Below are experts of layer 6 (counted from 0) of a mixture-of-experts language model. Rows are named router (the router's row for the expert), gate (a neuron's input weights, with its number), up (a neuron's input weights, with its number) and show model dimensions 0-191. Each number is 128 + 24 x the weight over its row's rms, rounded and kept within 0 to 255.
After each expert's rows: "gets" lists some tokens that make up at least twice as much of what it gets as of all text. This comes from a sample of Wikipedia text that the model never trained on. Tokens count by the router's weight.

# expert 2
router [ 78 142 125 112 106 126 135 163 121 130 157 114 114  77 148 104 122 165 101 147  73 162 166 106 110  81 118  95 131 111 120 122 147 157  95 145  99 101 119 118 140 106 133 171 140 150 119 112 132 172 109 102 170 116 144 146 120 116 156 165  92 102 150 101 145 106 166 134 124 124 130 135 104 166 157  86 135 111 134 136 144 142 105 123 145 122 121 101 104 125 104 125 127 136 178 147 106 131  89 145 173 159 161 108 101 149 126 106 150 162 186 119 146 152 102 132 129 135 180 122 154 136 116 115 116 152 151 149 147  92 104 148 150  87 143 150 114 137 177 118 104 132  82 121  99  93 140  87 110 125  91 119 131 141 170  96 147  89 116 129  96 120 162 127 109 139 117 166  94 141 144 104 152 111 133 135 124 119 114 128 101 105 104 141 105 126 127 156 174 122 135 147]
gate3 [113  95 138  95 111 125 133 133 100 108 130 120 114 135 178 117 102 126 138 127  82  93 122 162 101 161 131 142  95 132  91 136  83  98 114 119 103 122 114 137 155 136 123 128 183 145 117 142 120 124 127 120 168 149 129  94 167 116 156 132  98 135 118  74 114 122 179 146 163 148  93 135 129 144 121 101 120 107 162 149 114 140  82 114 143 133 164 125  93 133  94 135 134  97 135 108 165 155 132 118 142 146  95  92 138 148 114 127 130 122 143 108 126 152 185 104 154 135 149 129 170 144 117 108 150  88 154 118 137 133  99 149 123  95 130 106 116  88 194 104  90 110 145 104  88 119 109 117 105 131 135 153  98 157 158  79 147 106 117 160 129 161 142 160 123 124 102 130 164 126 132 109  90 142 134 116 170 154 157 162 155 104 120 166 128 122 105 153 145 107 169 112]
up3 [122 129 154 109 141 123 127 153 116 120 128 180 131 112 161 119 108 125 106 194 108 102 153 136 110 123 121 112  80 102 147 103  84 113 118  88  96 134 143 144 112 156 113  77 104 144 127 155 119 132 103 139 143 125 103 109 149 133 152 130 117 149 128  75 183 128 167 127 123 149 138 118 122  77 133 123 136 132 101 180  93 107 118 134 106 135 177  76 130 140  97 141  75  88 108 105 107 138 132 151 137 134 115 114 129 102 107 186 143  83 147 106  98 144 117 125 135 109 191 102 136 156  99 129 127 138  78 137 128 132  98 142 123 123 120 157 103 102 125 141  99 135 131 104 129 141 115 159  85 154 124 196 109 133 133 120  87 134 111 128 128 132  97 122 108 114 128  97 124 135 160 120 100 117  93 119 172 136 136 157 158 144 172 128  96 125 132 135 142 152 141 111]
gets: "\n", "-", " ", " =", " ==", " List"

# expert 7
router [ 74 133 139 141 150 134 144  96 151 119 147 122 154 170 135 108 135 135  89 119 133 173 114 145 152 113 155 149 121 131 129 157 143 155 151 130 167 185 132  83 117 157 142 148 135 146 117 136  96 140 122 115 128 123 106 168 127  96 109 148 145 133 104 147 130 141  98  93 129 117 175 129  95  94 129  96 112 138 120 146 151  89 110 159 166 127 127 156 128 178 113 100 169 115 166 147 135 157  92 107 157  93 114 127 104  98 120 139 100 149 155 111  86 110  97  73 133 158 110 145 135 127  88 145 130 148 144 138 135 142 114 120 132 140 130 157 139  98 134 143 149 115 123 125 192 140 154 142 179 110 142 152 143 117  97 108 151 146 146 131 128 143 114  92 150 116 127 108  92 155 151 117 116 122 132  86  73 158 113  73 102 134 151 176  98 114 133 118 106 127 152 169]
gate0 [168 156 153 124 149 176 129 150 140 183 107 163 144  72  90 116 135 138 100 136 149 119 132 174 109 123  82 121 126  86 104 132 100 133 126 133 104 126 143 128 123 116 114 122 171 129 121 141 103 167 131 133 157 121 151 116 138 133 126 118 159 109  85 110 146 112 122  91 138 145 155 113  91 189 114 137 126 118 111  93 136 135 147 140  88  87 141 131 126 141 108 147 142 131  89 119 186 129 129  82 167  94 141 140 188 115 124  80 128  98 157 144 111 119 115 116 125 146 120 125 108 178 156  75 104 139 125 150 157 111 105 114 147 101 127 148 124 120 113  85  89 132 127 118 176 121 160 101 160 112 179 108 158 173 125  98 124 121 147 134 155 140 119 128 125 109 116 130 116 138 102 106 157 116 101 136 136 103  95 108 139 143 161 129 153 110 106 109 145 125 119  86]
up0 [ 92 151 194 149 135 128 134 139 120 125 121 138 151  98 154 158 130 131 109 147 107 107 110 158  79 135 108 114  91 126 126 123 159 142  91 101 107 143  93 119 158  91 112 147 106 117 123 102 152 148 137 105 135 160  93 124 114 122 146 120 132 117 137 141 115 180 129 125 140 151 175  97 133 149 158 129 138 138 162 156 116 116 117 146 125 136 154 113  89 144  73 141  84 142 120 136 131  83 147 115 164 124 146 119 115 157  86 129 124 146 177 143 140 151  96 128 153 140 154 107 152 183 137 130 112  93 110 123 138 130 103 134 133 131 128 137 133 146 155 133 129 121 150  67 122 124 182 115 163 127 155 158 144 171 164 123 148  85 119 104  63 170 124 126 163 112 149 115 126 133 131 121 110 157 111 110 120 106 147 117 124 106 111 189 163 110 119 121 146 115  64 117]
gets: " was", " is", " in", " as", " to", " at"

# expert 30
router [ 95 100 121 157 155 108 131 121  90 174 126 110 161 106 139 134 115 109 107 114 173 156 112 117 148 119 120  99 127 152 117 169 119 147 133 130 127  76  97 133 147 175 100 139 135 161 125 101 102 112  98 111 135 101  89 145  95 162 118 118 114 123 126 127 103 120 119 105 124 143 156 124 121  85 128 103  79 109 142 173 139 140 145 121 134  99 129 133 118 139 152 109 165  95 125 120 142 165 138 104 158  91 156 135 117 114  91 161 121 146  87 157 140 138 116 130 107 172 125 165  94 169 132 138 130 125 102 135 120 134 121  97 155 127 148 113 164 136 109 117 140 125  94  52 108 113 130 113 105 141 102 136 118  93 134 151 118 100  88 149 118 151 154  83 155 149 104 116 190 109 129 171 134 164 148 132 153 126  97 140 110 152  83 154 127 172 166 116 162 131 146 150]
gate3 [156 165 141 134 112 130 102 143 119 115 120  90 130  83 136 109 143 105 143 148 132 108 148 115 137  98 116 150 122  83  98 125 124 131 150 114 118 105 122 166 135 136 148 139 106 144  97 129 108 132 150 104 138 126 144 107 115 169 118 108  95 138 142 140 117 107 169 145 157  80  90 142 119 162 131 171  88  94 150 166  90 125 140 140 120 116 120 103 135 125 130 143 144 136 161 107 120 114 154 107 125 129 123 178 114 111 149 131 163  58 143 104 107 143 129 145 122 130 141  88 131 138  92 135 174 140 127 126 162 127  64 137  95  84 148 152 117 105 160 122 129 138 163 131 142 121 176 143 147 111 148 136  90 147 127 139 148 145 122 106 121 101 149 154 153 115 136 144  73 140  94  97 153 160 119 135 151  68 135 114 180 126 184  78 140 147  89 125 168 129 106 111]
up3 [142 150 113 151 126 130 129 116 138 164 153  87 140 100 134 142 161 117 147 137 142 119 157 118 143  97 132 170 125 110 112 111 103 139 110 115  93 130 116 147 134 156 132 167  79 127 124 141 104 122 112 133  92 106 131  86 123 165 112 147  83 158 131 144 117 143 154 142 140  68  85 108 122 155 166 162 145  73 141 131 111 166 141 164  75 122 103 110 113 105 150 130 168 152 129 146 121 125 151 108 157 139  92 150 106 132 127 114 146  98 142  71 104 105 114  99 110 143 117  96 104  88  93 143 106 141  98 133 161 121  87 119  91 116 141 134 137 116 140 129 177 118 124 133 165 149 156 126 154 141 120 132 136 119 102 145 129 154 125 108  88 120 143 117 138 129 125 113 115 115  96 122 166 134 106 174 152  72 132 158 132  95 154  67 168 152  89 132 152 164 118 116]
gets: "-", " the", "|", " |", " The", "="

# expert 23
router [117 107 120 138 144 121 126 120 121 124 105 159 136 129  73 174 128 105 163 194 132 129 172 123 126 122 150 171 131 162  86  95 129 124 100 137  98 166 172 126 148 137 128 146 104 120 128 150 105 131  95 168 172 119  85 119 154 131 109 147 134 121 121 151  61 127 156 152 109 159 171 127 134 128 133 156 138 144 126 156 123 130  94 152 155 129 125  75 145 156 133 104 137 144 139 141 129 126 164 136 100 104 130 159 105 100  90 146 169 137 153 119 115 112 158 104 108 180  94 170 123 120 132 138 134 139 156 115 123  94 115 158 170 122 136 165 156 119 123 114 183 120 156 158 138 155 118 154 128  99 101 178 173 127 142 115 150 135 140 137 120 167  88 151 138 135 135 130  97 117 121 163 102 116 121 111 162 149 103 108  92 162 124 145 154 142 111 132 131 123 139 152]
gate0 [148 159 135  95 104  85 115 135 109  71 116 166 103 152 124 128 150 136 107 147 169 106 150 134 152 129 127 142 161 120 129 163  86 118 148 111 157 155 135 137 125 121 145 124 107 109  95 139 111 149  92 101 137 165 121  86 140 121 149 112 149 126 150 140 127 140 111 105 153 156  99 106 114 128 147 159 139  92  97 144 139 136  93 115 108 121 142  94 159 175 139 170 131 123 138 154 153 182 171 116 113 125 130 151 132 130 135 127 147 148 115 175  95 160 146 127  97 127 116 124 127 137 140 123 121 151 141 112 117 151  91 127 132 155 115 113 162 140 189 108 174 189 138 119 106  96 149 141 151 188 124 170 179 131  80 190 120 165 124 107  95 134 120 138 106 130 171 142 139 104 107 128 137 157 101 124 127 138 128  98 137 111 110  82 107 124 100 142 125 124 139 151]
up0 [158 140  96 138 123 149 156 103 129  87 138 117  89 135 131 128 154 116 168 101 110 122 106 109 137  78 132 130 113 166 107 101 150 172  96 129 160 100  99 142 147  91 150 142 136 121 165 132 147 111 154  99  76 101 152 136  76 153 125 116 141  76 177 116 146 137  96  78 181 107 129 123 131 131 153 125 133 137 151 102 127 141 139 135 156 136 118 143 103 148  92  73 116 119  90 116 163 169 141 133 131 121 144 106 131 111  86 136 133 120 101 117 133 133 125 132  99 121 159 102 145 120 160 144 110 121 153 138 136 146 171 110 159  84 120 141 108 113 130 137 137 127  96 116 105 121 126 107 117 104 138 116  97  95 149  87 165 134 135 150 136 105 128  91 147 103 141 160 150 126 173  98 118 137 153 139 123 161 100 158 135 187  91  98 129 183 157 150 132 122 134 150]
gets: " of", " in", " for", " by", " to", " with"

# expert 27
router [115 119 106  80 147 133 133 115 156 112 142 170 137 111 110 112 148 114 134 124  96 138 134 170 112  80 121  96 110 159 127 127 132 121 112 146 164 128 123 121 129 130 141 128 133 152 119  95 106 177 156 114 134 139 103 150  92 116  98 133 104 168 120 146 103  85 160 152  92 118 109 115 110 117 130 107 162 113 137 137 154 162 112 151  88 117 110 114 119 129 143 149 109  93 105 166 117 111 100 142 105 124 113 171 130 137 157  88 110 153 151 194 131 142 103 110 160 117 157 120 123 171 112 128  79 182 178 137 136 140 104 116 162 132 147 126 149 143 132 140  91 141 128 125 122 145 147 118 161 181 109  99 130 133 119 112 126  96 117 188 157 115  86 107 108 134  88 176 125 101 126 136 154  97 155  90 145  75 112 133 119 100 139 128 126  94  98 123 159 157 126 160]
gate3 [109 188 110 132  68 106 134 128 131 114 124 107 146 103 145 101 149 139 139 123  85 125 159 148 145 169 111 121 102 147 108 111 123 194 117 128 125  99 146 102 154  85 124 133 141 128 136 142 154 129 117 146 151 159 145  96  90 124 101 138 126 126 131 137 120 116 110 129 124 153  83 105 103 140 146 119 176 108 132 103 120 177 131 124 106 102 106 144 107 130 150 133 134 138  96 163  69 104 124  64 106 110  93 139 106  98 135 173 112 155 111 107  90 110 131 123 159  82 121 103 149 156 127 147  81  92 131  77 189  97 149 136 106 125 140 117 142 111 150 129 167 126 143 124 151 123 135 173 114 105 135 122 130 168 103 138 143  99 145 102  99 145 140 137 136 139 146 146 117 147 146 135 107 147 103 122 128  94 131 165 143 107 152 151 122 127  73 171 106 133 123 153]
up3 [ 77 112 148 156 132 147 111 170 122  70  68 146 137 135 138 121 126 120 162 112 119 152 116 140 173 150 101 137 109 109 121 164 139 172  91 125  85 129  99 136 161 120 133 160 122 123  95 152 197  98 124 112 117 131 158 109 143 138 100 123 130 149 109 138 124 165 146 160 119 152 126 131 126 115 157  97 170 142 160 179 114 161  88 122 139 142 154 134 103 110 186 146 126 103 131 126  82 125  83  99 127 130  64 118 135 124 184 108 132 177 102 141 114 114 141 125 160 113 121 155 132 154 137 116 160 125 144  87 140 115 134 155 145 123 156 139 127 130 111  83 146 117 129 110 142  95  95 161  97 117 141 107 112 127 114  85 119  79 124 115  96 136 137 139 121 139 110  91 121 136 159 108 122 119 108 126 164 118  97 172 125 117 135 139 144 154 117 136 117 123 141 128]
gets: "\n", ".", "s.", "==", "===", " =="

# expert 26
router [114 124 116 151 148  97  87 158 114 135  88 150 123 155 164  94 178 106 156 108  82 133  99 104 118 129 137 104 113 162 157 155 106  95 125 126 150 152 140 131 119  90 111 159 100 149  83 141 132  95 119 112 143 105  99 103 169 125 114 151 134 138 142 180 120 105 124 128 103 135 118 135 134 166 135 124 142 113 164 128 132 144 118 140 194 125 122 114 108  95 127 126 157 164  99 157 124  98 158 162 129 161 151 161 121 116 144 105 151  66 123 131 147 129 175 116  91  96 105 169 170 100 134 147 157 165 122 110 127 119 140 108 120  89 136 154 176 146 135 163 132 135  91 155 147 138 149 140 126 164 160 142 167 152 107 166 125  94 113 172 161 122 120 125 155 104 160 104 126 114 127 131  81 123 158 125 111 146  93 133 126 136 114 132 107 158 127 149 130 119 129 109]
gate0 [155 104 137 136 116 152 125 173 154 112 122 142 129 124  90 134 107 131  85 121 137 127  73 133 184 124 148 146 119 107 157  64  81 117 113 148  84 137 164 114 118 140 111 189 100 123 110 136 126 117  86  72 146 136  78 128 128 129 148  93 132  97 153 127 139 144 121 152 116 142  90 142 128 168 149 164 134 127  84 147 141  97 142 125 117 122  96  94 109 158 114 138 131 103 121 171 136  92 148 156 130 151 151  98 119  90 118 134 142 103 150 129 124 154 144 112 139 113 191 126 163 107 110 139 142 128 108 144 171 131 101 146 146 149 121 145 123 146  47 153 128 148 135 125 103 103 146 138  95 169  91 136 124 104 137 122 144 103 144 113 107 152 113 113  95 151 122 162 147  92 130 147 103 146 160 129 158 128 132 123 157 132 121 167 150 113 149 128 145 107 127 135]
up0 [136 121 140  97 101 130  92 150 159 117 122  94 127 120 168 139 132 135  74 131 142 141 115 128 162 141 113 178 133 129 155 129 114 139 119  96 107 106 127 121 197 172 172 169 111 148 112 138 148 101 103  98 125 133  74 110 115 137  98 135 122 134 138 114  85 160 122 147 105 141 150  99 116 143 128 131 103 140  99 160 165 107 154 150 156 129 121 129 180 144 107 143 116 113 165 118 123 177 140 127 127 160 102 143 149 120 122 105 134 134 133 162  89 167 141 126  95 103 205 110 141 138 118 169 163  89 157 123 169 142 156 130 113 103 163 135  94 131 124 178 105 107 143 118 149 141 112 112 165 102 128  95 112 101 126 129 144 123 153 130 112 137 144 110 103 111 113 129 151 106 126 159 107 101 134 123 132 147 105 157 184 137 146 121 171 179 144 145 121 116 129 147]
gets: " |", ":", " in", "|", " of", " June"

# expert 12
router [ 97 117 109 123 115 112 123 150  96 100 163 160 156 164  76 136 148 116 161 110 115 184 158 128 120  95 156 113 161 110  88 146 152 142 124 136 163 147 133  83 109 142 114 149 125 165 140 104 145 139 104 122  86  98  82 154 129  59 102 164 150 153 135 155 106 124 114  98 119 130 146 171 108 132 127 120 111 120 126 143 153 162 120 137 125 104 131 125 116 159 101 106 172 107  93 127 135 159 137 120 109 112 144 143 144  93 135 150 102 121 130 134 105 123  96 118 149 164 147 164 163 121 141 115 124 149 115 136 130 162 109 107 156 116 145 194 147 153  88 159 114 104 115 162 116 126 150 114 148  89 109 109 166 153 128 155 109 129 115 177 192 150 134 107 122  73 112 131 132 150 133 153 139 124 127  97 149 147 107 134  85 130 135 141 149 100 107 114 140 129 127 102]
gate0 [131 139  98 142 141 148 100 120  78 129 105 126  68 129 143 117 112 124 105 149  98 119 122 155 113 123 111 147  91 139  89 131  93  99 116 126 122 141 127 147 177 113 192 116 122 122 108 141  95 118 166 147 165 128  94 117 133 122  75 123 135 122 140 116 109 158 109 162 174 117 127 147  95 113 141 126 109 110 119 126  99 172  92 115  86 186 147 113  81 112  93 147 127 158 118 139 111 147 144 112 143 181 136 147 131 128 134  92 104 127 104 127 145 132 137 106 145 132 119 109 112 127 144  72 117 118 145  75 141 116 162 108 149 128 115 127 136 155 106 161 114 160 155 138  94 137 111 123 154 157 147 116 124 162 118 145 133  97 162 105  91  98  98 150 100 156 110 135 115 157 153 133 191 126 146 143 137 129 120 158 159  86 144 126 110 127 153 109 133  64 153 132]
up0 [ 93  82 153 124 148  83 147 144 121  70 135 109 191 126 138 124 150 146 127  68 123 113 117 102 121 157 129 167 143 103 151 148 129 153 148 128  96 128 118 125 131 146 116 106  78 120 162 118 131 200 162 144  68 108 176 145 167 116 152 135 136 167 107 149 125 126 134 141 138 130 131 157 145 134 126 136 139 140 118  66 156 119 141 124 142  60  99 130 154 148 106 118 164 130 119 124 155 119 133 161 125 116  94 144 155 115 166 110 112 135 119 132 144 104 154 136 124 156 134 122 158 163  72 143 120 120 128 146 141 122 112 115 120 137 170 147 117 103 133  97 119  94 131 138 150 104 109 141 149 110 128 127 119 122 144 120 131 147 111 131 156 137 128 130 122 125 153 132 149  91 136 120  90 125 127 143 129 147 117 125 149 179 112 125 166 170  63 121  79 168 157 118]
gets: ".", " in", "s.", " 4", " 2", " 3"

# expert 16
router [116 156 108 134 177 112 117 108 121 115 136 161 127 164 139 142 133  98 101  55 145 195 146 133 102 157 104 129 133 148 172 106 151 126  98 131 142 167 118 114 117 115 120 122 152 103 175 138 109 122 150  75 140 121 168 112 167 113 126 132 124 132 165 136 161 143 122 134 134 148 113  91 111 119 103  91  75 127 134 114 148 153  65 159 122 135 111 106 108 133 150 117 121 127 145 123 109 153 113 160 122 135 103 119 159 131 148 102 135 112 168 154 160 135 151 118 161 129 137 113 145  98 144  96 128 127  84 120 158 102 122  83 149  86 136 168 103  91 108 167 102 160 141 107 136 108 174 125 153  87 153 111 109 148 145 128 127 124 141  99 121 119 139 130  96 135 119 138 144 112 133 187 139 116 147 107 176 109 151 137 145 156 126 137 173 153 133 119  92 124 107 120]
gate0 [117 146 150 146  94  88  82 119 162 112 138 140  95 136 101 146 124 111 164 148 104 102 135 124 106 145 146 162 163 149 111  79 122  88 176 107  93 121 192 132 165 134 138 132 135 125 152 145 116 110 114 101 124 131  84 135 124  89 188  96 130 132 110 158  86 116  96 137 153 110 114  87 149 134 119 126  98 122 158 129 120 163  98 125 119 136 136 129  91 149 125 117 157  93 116 117 141 101 139 167 127 138  81 176 110 114 112 162 124 169 120 149 153 132 132 132 110 133 139 119 113 141 159 153 144 120 118 110 143 141 146 161 153 119 153 124 100 121 189 160 150 124 113 136 103  94  77 149  84 121 140 127 107 174 151  97 115 148 112 145  90 130 132 121 153 146  97 130 135 100 121 135 115 121  98 108 113 125 175 151 171 130 163 104 126 125 158 110 120  99  98 116]
up0 [144 151 114 101 144 152 131 148 116 144 136  99 107 121 146 116 105 148  68 160 115 117  93 116 102 148  98 124 161 139 119 158 110 140 139 110 122 140 144 122  99 138 120 129 145 115 124 143 170 127 117 150 156 156 100 145 121 134 135 109 131 148 131 108 136 108 117 134 122  83 108 140  96  78 138  81 158 107 103 134  99  92 161 120 122  95 103 175 100 139  94 133 130 107 180 123 118 133 162 120 132 141 172 104 134 180 144 157 125 192 168 143 121 121 102 120 148 151 122 125 141 131 134 139 190 111 152 139 161 138 131  88 129 212 123 144  92  87 125 121  90 129 117 108 145  90 134 131 137 101 125 134 139  94  81 147 105 121 106  87  88 124 140 126  82 124 140 128 123 130 150 163 142  98 117 157 112 114 141 113 127  99  99 100 143 138 164 151 160 152 136 101]
gets: " ", " (", "/", " \"", "(", " 0"

# expert 6
router [129 131  97 136 120 106 125 134 101 120 132 169 153  80 120 121 104 151 154 120 115 120 110 102 132 127 157 114 134 127 130  83 159 138 139 145 159 136 154 140 135 142 130 139  98 128 161 125 152 148 121 163 121 122  86 105  98 147 110 128 102 122  87 157 160 192  93 124 128 140 107 149 153  83 146 123 143 127 116 150 132 159  95 167 161 111 137 151 127 100 109 100 159 150 156 112 116  97 135 125 141 136 136  94 172  84 120 138 111 101 138 107 105 123 112  75  82 150 166 167  92 144 101 141 121 143 131 143 131 117 116 142 128 139 165 116 179 107 114 179 144 101 128  79 140 104 139 133 149 105 105  81 152 141 111 111  92 164 115 177 118 103 127 152 133 132 103 104  97  98 122 128 179 107 134 164 101 127 110 103 132 170 137 134 137  79 101 104 146 150 155 102]
gate0 [175 140 110 146  87 121 118 151 106 107 131 112 183 141 113 133 136 143 129 114 148 107 182 115 150 132 109 116  87 197 128 116 163 185 107 146  93 133  94 131 151 151 142 175 131 102 132 147 127 105 138 124 147 122 140 184 106 168 134 124 171 115 168 117 105 170 143  88 182 100  95  98 126 152  86 146 136 108 119 164 118 146 150 133 130 126 129 153 126 131  62 159  87 119  94 134 140 131 143 114 104 138 127 158 153 143  85 113 144 147 145  92  95 118 115 128  94 155 136 143 128 135 134 123 157 118  97 146 115 110 123 124 122  94 123 119 112 131 112 138 151 116 148 132 139  80 119 119 120 153 162 125 123 117 108 135  93 136 161 133 161 129 116 125 119 137  99  88 166 109 143  99 130 107 118 157 118 165 144 119 119  96  95 132 157 173 129 137 122 181 125 115]
up0 [126 115  91 111 147 121 135 112 140  90  93 147  99 108 153 102 124 120 150 114  74 122 146 104 139 134 133  79  76  96 154 157 106 121 162 126 143 128 135 160 114 127 105  95 119 156 135 101 122 149 126  90 114 142 118  88 122 130 108 109 125 140 116 160 113 113 142 145 110 109 135 158 119 126 184  79 116 118 146 120 150 155 103 133 141 126 133 108 161 122 163 117 104 137 132 157 129 164 122 148 154 121 159 107 101 142 145 107 103 148  97 113 148 121 119  90 142 101 147 136 136 160 120 123 152 141 168 149 131  72 147 146  97  83 128 138 133 113 151 105 126 128  72 154  35 119 117 167 103  91 119 131 148 147 173  88 146 112 132 108 141 149 148 151 150 105 130 177 140 130 102 126  69 144  98 155 175 129 136 145 139 125 137 104 109 130 119 130 108 107 125 162]
gets: " and", ",", "s,", ";", "),", "e,"

# expert 17
router [ 97 130 117 123 122 131  89 144  95 123 113 166 143 134 113 136  99 106 131 102 125 130 131 108 124 139  97 102 137 136 171 145 108  96  95 105 149 138  95 116  97 136 158 163 170 114  85 173 168 147  80 124 128 107 134 144  86 152 100 121 148 132 137 138 166 171  95 150 110 127 109 169 115  84 153 113 126 129 132 104 144 137 154 158 110 121 107 100 114 109 150  90 151  97  83  85  92 143 150 152 181 104 167 140 104 119 143 107 140 146 102  94 103 122 171 107 104 122 148 171 142 125  86 151 123 164 121 135 154 161 109 104 152 103 119 125 166 147 165 136 149 162 123 139 149 135 136 109 139 139 111  98 109 129  99 119 105 111 120 151 111 104 160  99  86 119 131 112 167  96 124 148 168 133 156 128 147 129 107 116 126 116 141 171  92 101 124 110 148 152 158 145]
gate3 [ 99 155 153 125 153 168 172 170 139 159  94 169 142 157 122 158 130 144 151 144 118 148  72 143 170 115 129 169 156 121 154 148 134 153 144 104 163  86 125  89 187  68 157 150 155 156  89  89 116  86 111 156 114 167 141  82 178 104 120 146 135 105 113 131 148 135 139 103 107 142 145 137 126 106 116 129 112 103 100 127 119 124 137 163 132  90 102 142 149  93 125 133 132 134 140 135  88 146 117 109 107 121 140 133 141 111 107 152 104 130 123 130 111 130 157 154 100 136 121 123 132 140 109 151 138 154 144 127  79 149 129 134 144  98 143 131 142 106 133 107 119 127  94 173 118 148 119 148  98 155 102 164  96 143 129 158 154 123 175 107 150 141 115 112 105 144 127 118 113 101  88 139 133  87 126 103 137 114 125 118 121 107 129 144 123 188 140  71 123  91 104 129]
up3 [130  98 112 118 118  79  84  90 119 103 166  87 112 122 151  99 129 108  96 103 117 111 179  90  88 142 131  98 108 130 105 102 118 108 138 148 103 160 138 176  91 210 101 120  88  89 155 160 145 145 155 100 129  94 146 153  89 144 127 111 123 141 159 106 127 116 119 128 143 121 107 111 130 153 136 131 154 134 113 146 150 152 113 119 100 160 155 113  85 154 150 144 108 115 129 124 162 133 137 165 150 133 111  74 116 134 145 100 146 145 140 138 153 126 134 106 136 115 142 141 130 125 143  88 117 118 105 135 167 103 127 130 102 154  77 129 123 115 113 168 141 154 162 106 149 131 150 104 164 111 141 122 154 102 125  81 110 119 102 116  85 123 122 134 139 102 133 142 133 150 166 102 142 161 127 141 126 155 134 148 144 163 123  89 147  87 132 179 133 164 149 109]
gets: " |", "|", ";", " /", " –", "\n "

# expert 29
router [ 91 137  97 104 130  96 123 152 118 127 119 170 111 131  84 103 149  84 139  90 117 148 158  87 118 106 134 117 155 117 105 110 127 164 115 131  98 140 115  60 121 147 116 178 150 139  83 112  97 113  73 126 168 133 140  97  98 112 115 149  91  99  84 167 156 125  95 124 114  90 127 111 113 172 146  75 124 160 127 144 161 148 169 126 129 131 111 123 174 131 141 136 124 155 148 129 141 116 151 134 123 128 125 110  90 148 123 130 169 157 161 150 110 176 115 129 153 143 150  97 136 159 145 156 102 115  94 119 141 183 124 157 112  90 160 152  87 127 161 129 124 143 108 125 124 127 130 124 133 138 108 144 123 110 106 134  99 122 109 154 122 122 178 165 124 126 169 123 157 132 123 159 108 134 103 138 125 145  88 110 122  96 124 128 118 171 125 114 141 155 155 118]
gate3 [161 152 154 140  99 143 101 139 105 125  94 109 117 133 140 114 140 142 107 160 132 143 143  65 157 116 139  97 142 157 169  74 130 183 139  88 141 134 148 102 141 133 127 136 138 117 127 117 148 189 140 130 146 125 153  95 155 147 131 135  96 110 109  69 107 123 169  97 144 119 143 104 103  94 130 127 149 108  68 163 117 139 129 140 120 158 101 142 123 143 123  89 105 116 139 143 159 126 125 116 163 115 134 167 137 141 172 131 130 152  57 144 178 138 106 127 139 162 150 133 108 103 137 122 130  87 115 133 156 145 145  85 112 101 135 121 131 146 115 104 145 125 119  95 116  99  83 120 116 125 166 132 168 133 148 114 139 119 114 128 131  94 136 106 148 136 110 143  94 129 161 118 129 140 124 106  99 126 105 129 179 104 132 169 116 127 129  70 126 177 159  99]
up3 [127 133 154 138 131 150 111 102 101  91 119 172 101 148 123 146 103 134 119  94 122 115 135 104 137 121 143 122 141  71 105 102 100  73 120 115 162 127 179 109 134  89 106 122 110 104 151 132  96  70 112  99 147 145 131 149 112 175  91 148 136 124 148 144 137 104 113 137 119 106 108 101 134  97 106 122 156 135 110 146 137 108 144  94 140 138 158 149 145 115 157 141 187 132 105 179 164 117 183 136 128  99 131 143 132 132 124 151 157 153 145 139 111 109 103 112 128 111 124  55 179 141 151 121 112 120 101  88  94 131 158 137 152 130 123 133 116 194 145 101  95 130 138 162 107  93 154  95 142 159 146 170 150  98 157 100 120 104 135 147 167 105 128 146 121 139 147 129 149 149  78 109 126 165 135 129 110 135 108 117 105 100 121 137 124 125 157 141 121 139 133 104]
gets: "-", " |", "\n", "==", " of", "==="

# expert 9
router [108 129 167 120 154 116 153 128 131 192 148 109 106 109 146 100 147 101 114 141 122 109 119 150 128  88 138 157 115  91 131  87 153 136 177 146 141 159 119 115 100  84 150 128 105 136 141 149 130 137 149 142 134 179  81 131  95 110  74 158 105  89 110 154 150 131 142 150 116 152 176 110 112 112 148 128  82 125 137 156 144  99  87 146 146 119 153 188 124 115 128 132 174 114 152 117 103 120  99 127 116 105 128 151 102 126 109 112 103 149 167  98 106  98 112 133 105 143 122 106 135 141  82 137 153 127 161 166  95 153 105  81 135 154  99  90 132 117 142  85 171 110 123 129 107 120 144 116 172 113 147 129 155 123 102 117 143 172 124 147 140 144  83 139 111 148 100 109 101 104 161 106 120 147  99 141 134 125  99 104 140 125 135 142  96 140 111 108 165 112 140 145]
gate0 [111 146 173 140 115 108 121 143 124 148 108 167 167 121 116 106 159 157 134 187 145 100 127  92 168 119  94 177 110 109 155 160 151 134 156  89 101 121 135 147 121  80 132 139 109 174 137 131  84 129 144 175 109 151 136 123 141 145 116  99 115 135 106 161  99 159 139 101 135 168 154 118 161 161 124 108 144 140 125 108 107 123 170 129 109 110 112 125 118 158 122 107 123 156 101 117 115 141  63  95 146 122 137 133 100 136 127  82  86  96 124 114 121 118 115 173 142 162 131 137 126 164 105  78 124  90 118 140 118 128 127  96 166 119 105  96 100 117 123 108  87  86 114 129 123 109 143 129 113 138 113 170 144 184 135 142 134 128 143 140 150 156 126 154 134 143  95 163 137 122 152 152 118 113 106 126 127 134  77 123 150  88  78 132 140 118  99 121 116 152 115 147]
up0 [158 138 130 131 142 112 165 129 147  82 158 121 110 156 141 129 141 108  97 120 131 181 149 145 111 112 141  99 147 141 119 123 114 133  95 165 161 137 147  66 151 139 139 168 133  96 127 132 155 130 132  86 147 118 164 163 129 130 149 147 109 115 183 116 139 103 122 159 150 105 113 148  87 129 149 142 128 114 172 166 106 163 135 112 154 112 134 132 108 132 134 171 148 117 156 117 146 100 172 160 110 142  92 153 154 125 132 153 160 132 139 141 105 136 115 115 161 102 116 146  56  96 129 172 119 163 131 122 132 112 122 145 112 107 184 141 114 133 135 139 129 145 122  92 177 141 120 105 121 108 145 118 106  93 108 159  93 120 118 106  95 111 111 135 116  74 102 100 133 165 131 137 111 152 161 130 114 127 181 133 138 173 170  92 120 121 129 149 125  96 136  93]
gets: " to", " was", " is", " and", " as", " be"